From a checkpoint of a small mixture-of-experts model trained on Wikipedia: 53.2M parameters, 5447 steps.
Below are experts of layer 10 (counted from 0) of a mixture-of-experts language model. Rows are named router (the router's row for the expert), gate (a neuron's input weights, with its number), up (a neuron's input weights, with its number) and show model dimensions 0-255. Each number is 128 + 24 x the weight over its row's rms, rounded and kept within 0 to 255.
After each expert's rows: "comes after" lists some tokens at least twice as common just before its tokens as in all text. This comes from a sample of Wikipedia text that the model never trained on. Tokens count by the router's weight.

# expert 30
router [ 81 147 142 143 120 149 100 146 157 136 159 117 137 126 148 125 136  94 120 132 119 117 150 103 137 129 149 113 127 116 166  87 153 130 130 116 137 148  81 141 131 161  83  83 155 141 136 165 120 131 112 105 118 113 156 170 145 149  99 170 144  97 155 136 122  92 129 169 108  92 134  92 135 141 104 159 106 105  92 148 149 173 146 148 111 127 115 154 146  97 153 144 121 137 127 123 137 103 101 124 126 117 101 169 118 123 140 165 144 146 153 103 166 140 128 116 145 132 103 112 118 133 127 131 114  95 141 166 112  96 104 140 109  80 156 134 135 101 167 109  97 136 105 115 145 182 137 131 126 153 176 134 175 175 123 132 118 152  96 142 100 109 126 107 104 107 170 106 140 107 135 123 106  71 134 104 129 103 158 148  98 141 142 169 104 123 140 122  99 114 157 137 137 162 114 135 136 121 105 145  90 153 120 135 143 135 120 136  92 153 136 100  79 144 155 152 124 103 142 231 157 144 108 137 104 156 174 111 153 108 129 107 171 116 127 106 106 139 150 146 169 119 110 142 121  90 118 146 146 145 128 162  84 145 158 118]
gate0 [ 77 143 127 153 148 108  85 129 169 137 120 162 136 141  80 149 106 189 139  82  87 100  97 130 160 105 167 108 131 144 122  77 140 118 167 158  98 126 151 120 162 124 130 126 164 164 121 132 131 150  81 184 169 117 104  87 130 117 128 110 130 152 150 126 122 135 121 133 162  98 150 114 112 104 106 111 108 128 145  91  76 186 101 123 121 147 122 125 123 134  97 112 106 152  90 138  92 138 104 126 111 104 132 113  95  89 149 128 136 117  87 127 160 167 148 140  83 132  99 137  84 123 139 125 123 134 128 138 128 166 137 134  80 134 130 122 127 122 160 146 155 127  73  86 127 137 127 104 113 160 106 122 160 125 118 110 144 126 117 145 114 142 112 140 140 110 117 153 116 100 101 139 168  87 115 147  95 125  79 121 143 152 106 123 135 150 130 124 120  82 110 191 124  64 120 129 106 126 147  55 120 106 120 128 153 126 132 130 122 102 111 142 108 131 129 105  93 112 132 157 152  92 131 114 135 141 130  92  93 164 109 103  95 136 154 109 157 149 120 125 139  87 136 133 101 136 114 131 110 146 144 124 104 131 129 125]
up0 [109 119 108 132 163 116 105 113 144 115 100 135 162 119 131 118 127  96 159 106 110 162 122 155 120 160 170 142 164 146  80  88 132 129  94 153 159 115 175 132 115 127 107 123 122 108 133 179 144 186 160 136 130 129 122 100 114  91 134 119 123 103  98  94 174 107 171 128  82 112 151 144  73 139 109 131 155 118 154 157 101  81 133 108 145  93 140  99 110 131 147 160 130 135  94 102 119  99 135  72 146  99 110  91 123 142 158 125  96 152 131  98 116 110 131  88 130 116 143 133 133  99 111 121 135 116  92 123 120 116  81 174  96 159 156 108  79 108 129 128 111 112 105 141  99 105  94 131 137 111 139  83 152  95 131 141 121 102 160 107 121 146 120 106 122 110 134 113 170 124 145 121 176 118 137 141 143 170 108 139 124 114 135 165  94 129 121 138  76 133 148 144 139 151 135 151 104 139 151 120 115 125 119  78 112 128  81 127 123 156 100 143 100  83 105 128 130 122 104  87 114 150 136 159 155 151 142 124 123 120 157 105 150 134 172 153 144  91 142 160 132 112 107 134 147 160 172 121 107 168 157 125 127  80 131 133]
comes after: " the", "-", " (", " \"", " of", "=="

# expert 62
router [ 97 143 113 140 110 142 151 141 144  98 151 123 159 142 140 131 152 112 124 182  96 140 132 156 150  85 160 105 135  99 100 131 137 137 100 115  92 152 146 132 151  92 113 121 145 169 119 122 142 108  87 135 131 116 126 110 116 144  99 117 158 136 102 138 132  72 114 127  97 117 103 132 141 128  75 118 114 140 124 148 141 135 166 120 104 149  94 127 111 130 152 115 167 147 100  89 155  99 117  62 139 139 116 102 114 135 141 100 104 165 132  94 167 120  97  95 134 156  96 115 127 111 144 161 133 130  99 144 124 130 148 124 109 108 121 105 120 171 113 105  95 101  92 110 161 150 173 109  84 100 155  85 127 129  98 128 108 106 128 129 115 129  79  92 108 114  79  81 132 126 150  98 122 141  97 124  54 107 126 114 141  87 126 135 143 105 117 138 116 128  82 135 118 148 101 173 137 130 127 140 116 136 127  98 125 144 108  96 111 154 155 121 173 147 152 133 130 194 111 117  88 153 145 130 110 103 103 120 107  94 149 123 138 169 115  94 106 152 154 147 155 112 111 140 127 105 131  88 130 119  91 154 176 148 165 109]
gate0 [139 156 126 124 128 124 103 115 100  95 154 133  80 119 125 127 149 149 112 156 111 152 119 114 161 142 152 109 119 168 142 148 179 144 153  95  94 122 153 192 131 154 165 129 136 145 119 140  98  95 120 136 121 145 120 143 139 113 113 125 150 126 165 139 140 129  86 175 128 120 125  96 149  99 118 139  87 109 154 106 154 134  86 126 140 131 118 134 120 145 142 100 167  51 151 120  90 111 147 173 147 150 154 123 123 130  89  91 132 106 104 104 140 107  59 100 113 132 174 106 118 151 124  99 141 158 152 151 130 111 127 107 110 144 124 114 126 123 177 148 132 155  99  87 144 128 157 140 160 135 125  89 153 144 125 159 110 128 111  81 104 132 141 133 101 119  77  99 184 100 108 138  73 134 118 143 127 115 149 109 118 152  85 112 145 141 107 113 177  90 115 127  98 124  84 145 146 123 103  71 146 112 114  95 110 115  92 136 149 118 108 102 122 122 115 134 126 126  73 146 154 142 104  91 139 103 148 161 128 144 129 100 102 163 146 138 133 138 129 102 149 117 109 117 106 135 132 145 123 122  92 139 178 157 143 126]
up0 [131 153 135 120 152 179 110 138 124 101 131 113 169 105 127  92 163 160 161 114 114 142 133 145 145 109 161 115 101 156 110  74 135 160 149 110  74 126 183 140 111  76 129 132 143 146 102 139  91 168 107 139 113 110 120 126 186 128 126 105 149  96 160 129 110 169 128 126 144  90 105 116 142 122 125 117 118 106 120 103 109 137  85 162 151 153 124 140 108 113 138 137 140 127 132  94 131 114 177 158 136 146 101 184  68 122 112 131 116 139 135  69 108 102  92 106 101 145 156  70 128  84 137  83 126 113 134 149 108 124 136 103 126  90 124 108 162  63 143 105 154 169 129 115  89 130 150 153 155 110 128 115  97 132 148 141 135 111 143 148  94 104 127 136 130  93 125 125 139 107 120 148 125 142 100 120  89 127 141 109 148 143 105 146 133 113 168 112 148 150 141  82 126 135 119 138 125 152  83 113 122 133  89 118 126 168 114 126 127 137 170 129 119 109  86 112 114 135  99 125 148 152  83 116 103 139 121 151 108 125 111 141 127  98 152 135 153 161  99  92 128 136 125 104 147 163 167  90 101 108 157 166 129 148 139 137]
comes after: "-", ":", " the", " (", "|", " and"

# expert 22
router [121  94 131 116 116 111 137 130 139 110 138 127 171 203 117 167 100 182  97 138 136 153 171  76 104 103 143 138 145 133 158 144 149 114 146 138  99 114 141 139 125 128 149 154 148 110 106 117 151 151 145 121 120 130 137 118 142 104 127 115 184 114 126 120 150 160 150 106 145 130 139 135 136 114 169 111 177 118 135 117  91 130 128 125 108 152 120 104  72  85 129 114 154  86 107 144 100 149 148 143 180 131 142 110  88 127  99 111 194 119 125 101 132 108 121 154  88 107 132 145 136 138 141 136 113 150 149 131 114 120  81  96 152 127  92 169  95 123 105 111  98 130 106 124 148 131 134 107 146 129 116 131 134 134 100 118 108  88 170 110 129 129 147 145 118 168 120 136 121 128 124 128 106 162 126 166 162 108  90  94 106 134 115 148 118 144 161 156  86 120 107 112 127 150 125 119  87 104  82 152  79 118 158 159 116 129 155 103 164 101  84 141 126 114  85 109 162 165 140 130 128 177 165 128 134  87 127 124 129 121 112  80  86 109 148 162 164  88 127 132 125 103 109 117 117 128 120 119 109 167 128 126 166 132  78 136]
gate0 [171 117 132 164 127 109 106 116  99 137 116  93 120 165  98 136 114 178 108 143 117 112 151 174 102 141 129 129 114 154 164 166 149 130 143 152 142 114 146 124 116 169 136 152  89 142 135 124  96 149 104 107 121 109 103 166 129 141 119  92 145 117 137 132 132 126 128 115 118 143 126 150  97 151 150 131 103 119 135 132 116 139 179 162 147 110 121 116  91 125  89 138 156 132 132 124 157 100 146 120 143  93 155 152 117 133 136 137 127  75 124 123 144 155 152 134 136 185 147 123 150  89 125  90 129 145 121 138 102 111 119 115 126 163  76  88 145 102  76 157 147 128 136 136 143 117 106 116 158 196 135 125 144  90 113 107 152 159 200  87 161 124 127 121 123 189 106 104 197 124 118 116 157 119 160 147 132 114 135 128  72 129 148 151 165 157 133 148 133 138 107 149 121 117 118 159  84 108 128 135 110  94 110 128 148 100 125 141 145 117 111 153 180 150 114  94 102 143 143 151 154 149 121 110 128 112 135 133 171 127 148 113 137 100 145 131  91 127 139 145 109 143 161  89  76 103 117 120 185 123 129 114 145 109  83 127]
up0 [ 97 122 145 148 116 149 123 112  87  95 172 131 162 109 135 139 126  82 150 115  87 121 136 145 130 135 125 159 139 115 173 107 107 149 128 134 133 105 118 144 122 138 142 149 167 129 140 176 118 129 107 125 129 151 147  92 116 136 142 110 155 155 129  61 186  78 108 115 142 106 157 126 104 133 126 142 137 156 165 133 174 128  78 134 103 126  89 107 164 136 136 145  99 138 141 108 103 187 119 112 165 117 184 129 125 131 119 140 122 129 171  97 104 148 110 188 119 108 110 107 103 127 122 149 117 135 133 126 146 135 136 163 142 115 124 144 172 111 135 138 120 116 149 144 121 127  97 121  85  98 111 130 153 167 175 104 136 125 142 123 130 130 159 142 165  82 145 147 150  96 172 129 114 137 129 117  89 109 141 142 155 129 122 113  97 122 116 162 122  62 114 114 148 129 104 106 131 140 120  65 115 113 161  54  90 149 100 141 150 133 136 142  91 129 100 139 117 111 125 128 114 108 127 126 158 145 102 133 119 130  91  99  59 136 106 133  95 124 106 137 127 169 163 123 172 147 110 162 115 142 140 147 124 125 139 135]
comes after: " |", ".", ",", " John", "ie", " by"

# expert 2
router [159 121 140 151 119 166 148 131 128 123 148 117 123 102 153 121 139 165 170 170 117 170 124 160 109 110 113 110  98 105 123 170 131 139  87 119 133 149 135 116 175  99 148 153 112  97 110 124 179 122  95 132  82 160 119  96 132 110 137 130 165 156  78  99 151 137 131  74 123 167 132 163 150 145 128  93 129 156 143 100 147 119 133 125 119 130  87 132 119 140  73 124 142 110 116 138 124 100 137  98 108 142 161 134 102 103  96  81 105 125 116 172 128 160 153 116 129 102 106 147 140 150 133 156 154 120  89  80 112 159 167 128 102  80 129 132 139 131  89 168 113  97 116 150 123  95 173 139 120 116 123  90  99  98 110 127 102 129 138 142 136 103 143 133 118 126 110  90 137 125 145 142 150 124 127 146  95 145 117 133 129  98 152 133 132 132 132 147 104 108 102  98  63 129 124 125  96 103  72 135 146 136 141 135  94 138 115 126 132 152 185 136 191 131 113 133 163 173 107 116 120  99 156  86 136  83 118 133 108  99 116 142  74 129  51 134 143 145 128 128 116 130 142 129 129 121 105 124 140 145 133 134 162 133 137 127]
gate0 [125 106 148 137 137 125 123 168 174  79 163 110 152  86 140 155 135 159 152 153 146 117 120 159 129 136 147 128  84 102 142 132 142 123 122  93  73 105 112 132 111  91 145 139 148 138  99 100 164 117 129 210 104 146 127 129  92  96 114 130 139 186  93 131 158  95 105 165 106 144 163 133 118 138  76 107 118 150  59 126 121 146 110 142 130  92 118 108 119 129  95 112 145 145 120 133 144 126 152 123 114 128 118 158  67 116 162 116 103 148 154 149 106 129 138 110 140 109 137 133 110 187 128 116 127 137 102  92 150 118 115  87 111 118 150 106 124 172 142 142 134 119 152  83 119 127 159 100 131 120 135 111 115 129 131 114 124 177 157 138 153 113 157 108 140 174  93 131 125  86  54 115 144 150 146 132  87  88 116 121 137 149 129 146 132 150 144  91 156 102 121 137 118 110 135 122 163 126 109 122 107 127 160 132  94 141 111 121 100 106 143 103 114 125 145 118 152 145  96 184 127  92 174 106 158 119 160 129 144 150 128 124 122 155 117 124 105 150 121 121 102 152 121 174 122 112 125 165 107 100 114 153 120 131 139 134]
up0 [127 119 158 179 107 131 150 147 129 117 117 132 118 119 140 132 132 136 147 101 144 101  93 159 137 113  95 112 123 133 117 120 149 139 148 116 151 132  81 175 106 132 174 133 152 149 121 153 123 148  87 159 108 140 146 143 144 100 130 102  96 115 132 142 133  48  78 154 104 161 180  94 133  94 107  85 139 155  99 142 112 126 124 111 135 122 135 130 152 167 131 120 110 171 131 132 146 102 145 123 133 133 167 141  83 129 148 127 109 118 122 125 101 127 145 100 155 138 131 150 196 153 138 149 154 101 110 129 144 111 114 138 124 162 126  94 157 140 128 110 126 122 152 129 108 116 153 103  94 153 111 104 166 121 167 124 133 155 157 175 162 122 177 139 140 106 129 118 151  90 129  93 122 163 158 136  98 141 125 161 107 128 120 163  99 127 115  70 146 137  95 146 110 125 131 150 147 113  88 100 140 151 140  85 102 145 133 145 125 129 143 126  78 136 182 102 143  97  93 127 117  91 158 143 161 109 160 102 133 153  68 137 142 118 169 156 142  89 139 130 104 159 127 137 128 131 127  87 126  99 138  98 140 120 155 175]
comes after: " ", ":", "|", ";", "c", "ic"

# expert 36
router [114  79 109 112  93 142 156 132 137 119 138 107 144  89  79 110 110 135 135 143 158 152  98 135 132 154 116  71 165 134 135 106 175 115 116 154 145 118 152 138 129 103 162 105 120 143  84 111 141 120 118 118 121  97 114  89 115 161 121 152 185  88 151 177 132 135 141 168 128 134  88 137 123 146 123 103 162 135 136  95 123 124 131 119  73 171 123 135 132 151 140 157 130 175 163 111  88 145  78 157 123 109 122  96 141  89 120 101 123 135 147 112 112 151 129 158 155 151 139 142 103 115 143 147 108 124 146 171 127 113  86 148 113 142 116 162  80 140  95 153 102 157 140 101 145 157  98 126  94 140 152 138 156 160 129 150  87 123 134 177 119 126 129 138 115 140 137 114 104 158 143 108 147 181 151  97 166 147 109 130 135 127 114 177 109 126 135 116 133 130 109 164  83 140 103 181  71 159 148 117 113 107 100 113 128 145 129  92 128 165 104 136 107 133 148 126 111 139 142 124  97 139 121 149 162 132 115 123 117 143 140 126 116 105 143 114 108  98 110  87 114 111 101 154  82 128 147 130 120 118  97 137 143 173 170  91]
gate0 [ 98 141  82 120 122 154 121 117 157  78 149  79 103 144 103 115  92 153 153  79 149  94 108 152 118 124 147  83 141 103 153 104 154 106 127  91 105 111 119 159 129 146 142 124 103 137 136 135 159 124 113 143 158 148 111 126  83 147 127 122 156 120 150 194  69 114 166 184 113 142 143 158 127 100 145  98 142 128 135 117 141 146 114 178 117 158  91 144 115 109 124 115  96 117 112 152 139 172 172 142  84 132 160 126  91  98 134 104 137 125 113 165 130 144 162 121 117  69 113 125 128 144 160 149 139 144 104 154 108 153 127 163 145 132 158  90 114  95 129 125 121 170 115 123 106 108 150 141 122 124 154 141 153 137 115 132 160 148 108 141 124 129 140 137 152 126 108 109 124 126 152  99 128 106 126 116 123 142  67 122 138 117  80 142  92 109 146  73 135 106  92 145 111 117  80 139  92 112 101 110 140 150 105  99 127 154 125  65 127 149  72 158 103 130 150 140 120 115 128 137  88 130 135 163 132 144 104 128 109 152  95 171 118  88 109 156 127 128 102 130 122 127 136 106 121 125 145 144 133 182 130 133 111 141 137 100]
up0 [ 95  81 142 167 148 119 168 159 108 129 101 127 142 159 131 116 156 135 137 168 154 151 125 141 153 123  92 165 154  77 107 193  83 135 136 149 106 160 134 114 108 149 124 134 106 127 152 132 112 129 116 103 173 104 124 170 126 135 133 102 146 131 142 175 136 121 117 121 117 120 150  88 128 121 142  95 157 137  91 132 101 119 102  95 164 112 115 121 120 162 127 133 148 160 122 140 175 138  99  88 125 156  89  98 109 139  96 145  77 122 142 157 168 135 150 112 136 155 136 140 129 143 108 116 158 109 161 122 125 145 120 103 134 146 102 156 140 137 117 130 131 125 133 126 132 115 117  69 114 106 147 126 101 122 124 120 113 102 126 127 147 140 126 161 140 131 174 117 145  80 104 120 161 149 189 120 152 140 141 135 157  88 137 104 201 100 120 140  78 120 163 120 136 129 110 123  97 167 145 145  94 146 140 123 149 131  91 155 152  86 147 194 148 124 128 133 119 122 141 115  93 154 117 122  90 143 184 130 140 124 169 167 152 158 140  99 148 132 146 161 100 147 109 132 109 119 116  91 115  98 135 151 124 141 131 160]
comes after: ",", " the", " |", " of", " (", " in"

# expert 16
router [112 130 133 116 167 162 103 134 116 125 162 147 121 113 200 109 162 150  85 131 154 167 127 132 117 130 110 135 163 113 141 119  89 120 128 169  95  93 161 177 121 105 152 162  84 149 164 111 123 142  90 118 136 163 109 109  73 152 104 104 153 168 145 143  85  95  99 111 140 161 126 118  96 116 166 100 130 130 129 127 118 131 106 106 133 125 123  95 106 151  92 182 154 114 102 150 151 132 124 160 145  99 142 139 152 179 154 113 152 137  96 104 114 133 103 150 123 157 115 104 137 106 173  81 135 131 118  85 140 146 109 131 130 168 142 102 126 149 132 110  99 122 138 138  97 127 128 136 115 145 143 113 141 137 130 123 166 135 179 147 169 107 135 114 134 111 165 116 122 129 134  94 174 148 131 104  76 127 129  97 129 128  80 127  96 152 118  98 135 154 121 121 126 135  93 102 132 118 144 118 128 120 107 110 151 135 141 113 147  94 107  98 139 156 131 124 158 171 130 159 167 155 119 118 134 144 106 159 145 145 126  71 117  86 128 145 136 116 102 114 187 120 169 112 116 169 156 122 156 117 107 117 132 102 101 133]
gate0 [ 93 119 151 121 125 128 105 142 147 116 120 124  74 150 150 116 128 127 152 155 114 121 143 126 137 142 178 132 120 210 124 112 151 120 143  97 143 109 143 162 157 131 130  95 131 147 145 130 142  86 122 116 147 140  91  98 138 112 127 133 190 122 159 116 126 151 125 134 142 161 154 127 156 105 114 142 143 140 130 130 152 172  97 138 153 142 150 110 138 123  91 103 101 108 146  96 126 136 102 123 114 130 115 128 101 102 139 122 121 146 152 134 128 142 154 118 104 118 141 101 155 138 162 124 118 132 150 127 150 111 141 142 104 112  95 113 143 102 136 100 109 175 130 102 127  92 137 121 142 149 112 145 117 104 161 149 120 120 116 123  82 115 180 123 149 170 132 127 148 114 120 115  67  79 143 165 122 136  75 146 122 154 200 145 118 117 168 108 138  35 137 130 157  96 147 154 107 114  89  87 144  65 127  95 110 136 133 121  88 120 124 156 133 108 154 123 107 129 107 158 118  70 154 102 130 139 150 166 114 157  86 119 130 128 153 114 144 152 173 134 147  90 126 135 104  72 124 139 123 110 120 107  98 135 117 121]
up0 [114 157 104 145  99 129 141 108 120 106 146 121 147 132 153 138 130  92 109 110 122 113  85 124 123  97 152  64 115 101 121 135 135 154 140 141 141 143 116 127 138  85  69 172 127 144 100 151 108 160  99 146 115 125 100 168 118  82 149 127 102 101  91 147 113 108 116 113 129  86 107 122 147 147  82 138 104 140 150 136  87 135 139 134 108 135 150 139 135 141 110 117 110 144 154 131 111 110 136  91 117 119  96 133 159 104 111 173 141 118  88 128 105 123 111 150 136 160 131 130 119 133 108 136 127 151  99 136 118 123 128  88 128 138 133 161 142 138 107 154 129 121 153 136 147 166 103 117 137 129 142 110 115 138 122 114 125 168 118 148  98 156  70 136 136 126 108 163 117 112 181 127 163 167 134 102 105 147 168 125 144 100 117  83 107 113  95 171  96 159 137 115  63 127 142  89 137 103 158 198  96 151 142 150 142 120 122 106 160 132 151 113  98 119 137 131 129 145 121 151 118 171  78 125 163  97 100 124 129 147 140 143 139 150 114 144  73 130  81 115 135 159 152 103 166 145 141 152 136 132 136 191 140  69 172 128]
comes after: " ", "1", "2", "0", "–", "3"

# expert 39
router [145 148  94 114 121 116 173  92 109 130 118 139 140 138 154 112 125 161 129  85 155 130 179 104 140 140  78 107 106 135 120 124 122 155 102 137 131  95 103 106 181 139 140 166 147  78  64 102 141  89 129 144 113 116 116 136 157 126 143 119 113 131 121 142 150 157 148 134 128 133 109 105 157 135 184 151 145 155 120 118  79 128  96 128 140  97 179 151 109  94 122  99 138 112 114  97 110 133 115 145 137 110  96 166 157 119 159 135 117 104 151 119 132 159 138 151 112 134 175 170 134 122 109 108 172 144 126  89 127 151 104 137 110 164 143 167 101 123  97 177 101 159 141 122 116 111 102 160 144 121 132 177 108 122 147 110 125 151 118 136 143 109 173 132 153 111 118 170  94 166 137 135 173 187 158 125 165 155 138  97 110 162  91 112 100 123 153 105 127 125 150 127 110 124 130  79 101  90 128  99 129 110 116 103  90 124 140 100 115 100 112 164 119 113 114 126 131 143 157 114 109 109 159  83 146 100 116 128 151 146  91 127 149 119 130 133 114 130  97  75 129 125 141 137 141 149 111 131 108 104 165  97 138 114 105 159]
gate0 [168 124  93 157 171 126 109  94 132 129 144  98 108 141 173 154 124 157 106 136 119 100 130 119 110 135 142 123 120 112  81 109 131 100 137 149 125 106  71 167  89 149 108 137 178 104 133 135  81 150 114  67 140 149 119 150 144 154 127 134 112 145 107 113 180 123 127 155 147 168 128  91 143 151 109 114 115 143 127  93 120 135 119 134 135  97 126 130 130 118 133 150 146 125 102 130 148 143  72 122 110 159 138 129 137  68  98 106 149 125 110 152 125 118 104 141 137 134 106 118 118 101 129 122 159 154 135 132 150  88 153 135 182 150 154  91  71 117 127 144  85 160 129 143 117  90 114 142 131 125 118 181 121  84  77 124 169 123 119 146 142 143 162 113 131 166 135 139 142 129 110  70 149 142 132 128 138 120 142 108 154 154 107 117 144 163 120 127 151 154 112 136 107 119  79 122  85 121 128 150 128 158 119  93 122  99 134 175 126  98 157 150 139 116 159 148 161  99 149 143 114 117 147 148 114  75 120 110 129 146 107 110 133  95 103 171  74 178 122 150 142 156 118 138 126 151 119 111 150 102 146 121 145 138  83 169]
up0 [107 160 141 136 135 107 106 140 156 148 159  80 103 121 143 127 139 101 123  98 139 103  90 116 122 145  94 132 103 132 116 155 100 178 150  89 125 131 122 106 110 128 121 101 165 133 127 143 147 164 134 111 156 127 118 131  74 106 140 133 129 179 126 118 148 126 141 133 155 135 137 120 118 134 142 100 118  83 145 127 146 127 140 100 126 105 136 139 147  80  88 120 110 133 141 126 143 114 118 124 157  69 125  84 139 156 109 108  93 137 137 112 150 130 148 110 173 112 146 138  95 140 159 116 121 140 117 160 144 135 119  96 108 130 156 140 102 150 134 136  91  84 107 113 119 142 119  93 158 118 138 112  78 129 116 149 142 154 170 119 140 119 129 149 111 125 143 113  94 138 116 128 137 151 143 177 104 121 128 125 134 135  92 119 119  88 114  87 170 117 147 110  81 127 142 142 202 131 189 152 173 113 107 158 139 130 120 166 139 113 106 108 132 121  98 155  83 122 105 113 164  84 156 184 151 113 160 140  88 152  78 125 111  99  73 131 116 130 145 160 128 120  90 139 116 135 163 167 141 143 109 119  90 101 185 109]
comes after: " p", " c", " B", " C", " P", " H"

# expert 7
router [117 123 101 146 132 105 157 120 168 137 142 160  91 121 180  99 122 117 112 148 136 119 120 167 139 142 115 118 123 108 141 114 142 152 123  84 129 135 136 109 167 166 157 116 150 106 113 119 135 126  90 138 184 159 105 109 147  91 128 113 137  82 145 123  88 181 137 144 153 115 124 155  88 144 115 102 145 139 150  92 105 139  91  98 118 151 147 163 159 118 101  97 103 174 143 153 102 119 159 185  72 139 156 132 133 158 141 155 101 109 164 113 114 106 150 119 121 113 122 154 112 140 122 181  99 153 129 109 127 158 120 156 125 148 146 109 123 152 168 153 157 178 125 123 105 119 124 144 106 123 175 157 117 151  93 123 101 124  85 115  87 131 144 161 110 104 106  89 139 123 102 112 133 125 111 146 136 123 130 170 151 138 106 137 160 112 115  92 166 123 118 138 141 137 157 130 135 125  90  90 171 112 129 113 104 128 119  90 111 135 109 126 136 117 118 120 147 156 182 144 101 109 124 131 166 124 189 102 112 142  90 110 148 156 164 105 122 124 100 126 129  97 117 164 168 158 130 153  95 104 148 102 143 102 121 143]
gate0 [132 121 139 151  89 101 127  85 118  94 109 147 137 144 171 124 133 158 149 122 166 159 105 146 134 131 106 110 121 127  78 116 151 127 115 159 115 117 132 154  90 136 143 133 148 146 133  81 105 121 153 147 113 126 122 117  97 166 185 135 128 118 116 116 142 146 116 162 112 126 127  79  90 116 116 133 114 172 100 145 111 160 148 131 114 193 104 139 151 119 106 125 147 113  80 172 139  75 102  84  90 105 149 115 129 122  99 109 141 121 106 140 112 158 141 117 155 101 104 125 165 158 120 123 150 140 127  72 161  99 134  95 155 101 101 133 119 140  97 156  94 107 105 130 137 147 145 115 142 130 127 121 131 148 126 137 157 165 127 155 135 121 115 101 137 123 158 132 150 119 113 129 165 126 122 174 139 136 114  96 112 132 144  92 137 153 126 158 144 128 125 163  91 109 128 106 138  99 123 158 141 124 151 108 117 150 161  89 165 120 110 102 104 133 130 139 122 164 116 171 139  96 133 107 153  96 135 182 105 137 129  86 127  97 113  49 107 188 120 133 141 101 119  87 125 139  56 119 124 162  96 128 131 149 135 137]
up0 [141 150 138  91 154 112 127 135 116  79 115 121 127 117 117 163 113 115 126 115 112 107 186 146  98 103 137 123 168 124 122 150 165 131 118 106 138 120 116 122 139  84  92 150  81  86 112 122 134 157 160 128  96 120 117 135 131  92 138  88 114 143 108 128 175 137 171 121 141 108 216 129 145  64 133 202 143 128 122 145 154 136 143 125 133  98 138 102 116 128  98 158 109 109 120 124  97 124 130 102 137 142  98 155 103 131  94 129 107 191  86 138 118 148 112 126  79 179 116  86 127 109 144 155 207 138  90 136 153 112 127 146 140 148 158 133 101 128 107 130 104 105 146 143 166 112 122 122 144 100 138 105 125 156 112 141 132  98 132 154  96 115 130 128 100 149 117 167 125 117 182 109 157 133 150 118  95 130 125 159 129 161 137 136 160 135 113 121 132  99 153 103 176 119 122 118  86  74 138 119 126 170 127 163 124 159 144 121 130 128 161 141 130 131 129  84 137 104 123 137 113 156 156 144 139 144 131  78 125 126 136 145 141  98 155  98 135 134 133 106 119  79 118 109 116 108 137 127 107 151 145 128 116 123 146 131]
comes after: " C", " H", " S", " B", " the", " T"

# expert 13
router [115 121 178 171 146 129 109  79 111  66 118 110 119 148 134 103 102 120  98 146 134 147  98 110 136 132 174 117 127 144 163 112 100 128  96 152 142  93 154 123 168 149 117 166 130 144 111 101  85 148 139  99 178 153 145  97  96 137  99 131 169 111 130 134 112 128 108  96 121 150 165 134 142 112 173 128  84 173 101 109 147 144 169 117  90 110 162 118 120 142  65 145 143 125  86 145 143 137 135 134 103 144 149 123 148 177 130  94 119  97 113 115 133 112  93 134 120  94 109  95 123 146 157 121 145 127 157 128 130 172 118 117 114 140 123  81 109 124 174 137  93 116 114 132  89  89  98 147 111 118 175 149 108 136 147 162 154 114 124 125 112 130  99 159 135 145 169 176  95 140 140 140 166 134 105 121 141 141  96  79 128 108 140  93 123 116 103 122 142 140 125 161 107 118  73 108 101 110 137 101 140 129  95 116 176 150 112 136 105 114 150  94 139  97 111 114 124 185 125 142 114 103 124 110 131 137 104 165 110 131 139 164 110 128 146 144 133  84 128 132 145 157 168  94 136 136 121 137 131 116 127 148 133 159 125 113]
gate0 [ 93  91 110 156 131 123 118 104  90 166 180 152 123 175 116 117 106 148  99 157 119 116 149 130 122 104 143 113 123 139 118 107 127 105 150 107 138 131 131 125 145 138  92 136 129 168 138 115 149  93 119 148 143 105 155 131 107 143 161 135 128 150 144 148 159 145 143 128 126 145 139 137 124 101 140 124 190 110 124 128 124 164 143 147 145 144 120 117 126 105 127 145 130 155 129 140 139 170 164 110  90 137 112 103  95 106 143 122 106 141 149 140 123 142 101 109 123  98 150  96 117 148 113 140 150 118 126 127 129 176 118 131 126  91 150 129 149  94 119 189 120 125  90 108 159 124 132  81 109 155  85 164  89 129 145 140  68 139 142 150 102 129  77 143 134 127 119 154  90  96 145 139 120 158 132 158 131  82  91 122 124 118 148 167 138 119 119 122 113  78 130 168  99  97 136 167 118  88 108 135 121 118 140 152 113  97 164 150 108 139 118 138  90  90 145 203 103 114 126 169  83 126 156  92 114  99  91 147 102 138 132 154 118 147 142  84 129 160  79 114 108 145 139 159 136  83 116 158 151 142  86 161 149 152 167 118]
up0 [138 155 116  58 131  70 144 187 113 162 133  95  87 117  88 136 128 188 131 130 125 130 148 100 136 146 103 133 124  82 115 145 137 119 157 130 151 124 138 141 134 141 141 137 125 151 160 131 148 129 106 135 131 125  95  76 120 155 106 134  90 137 150 108  92  99  82 165 107 103 137 152 113 160 116 153 101 144 180 145 133 117 112 102 144 151 133 139 118 111 115 146  86 169 115 106 155 132 122 144 134 159 147 107 134 142 128 107 173 104 111 118 212 143 155 112 130 125 132 156  93 138 167 158 107 106  87 146 122 140 120 121 155 145  80 123 162 126 103 118 104 128 125 125 137 103 126 173 106 111 129 124 135 108 118 138 145 144 115 107 151 158 164 156  90  94 119 105 107 106 153 148 124  91 144 106 123 110 123 126 139 169 160 152 168 125 111  97 118 149 133 144 145 135 157 107 133 170  96 125 162 175 122 115 144 126 124 130 112 124 109 146 122 124 164  82 159 127 123 135 130 150 140 125 128  94 141 127 158  73 101 101 127 145 107 109 140 129 162 135 146  93 149  81 168  96 141 146 113 119 182 131 117 133 162 116]
comes after: "1", "2", "0", "9", "8", "3"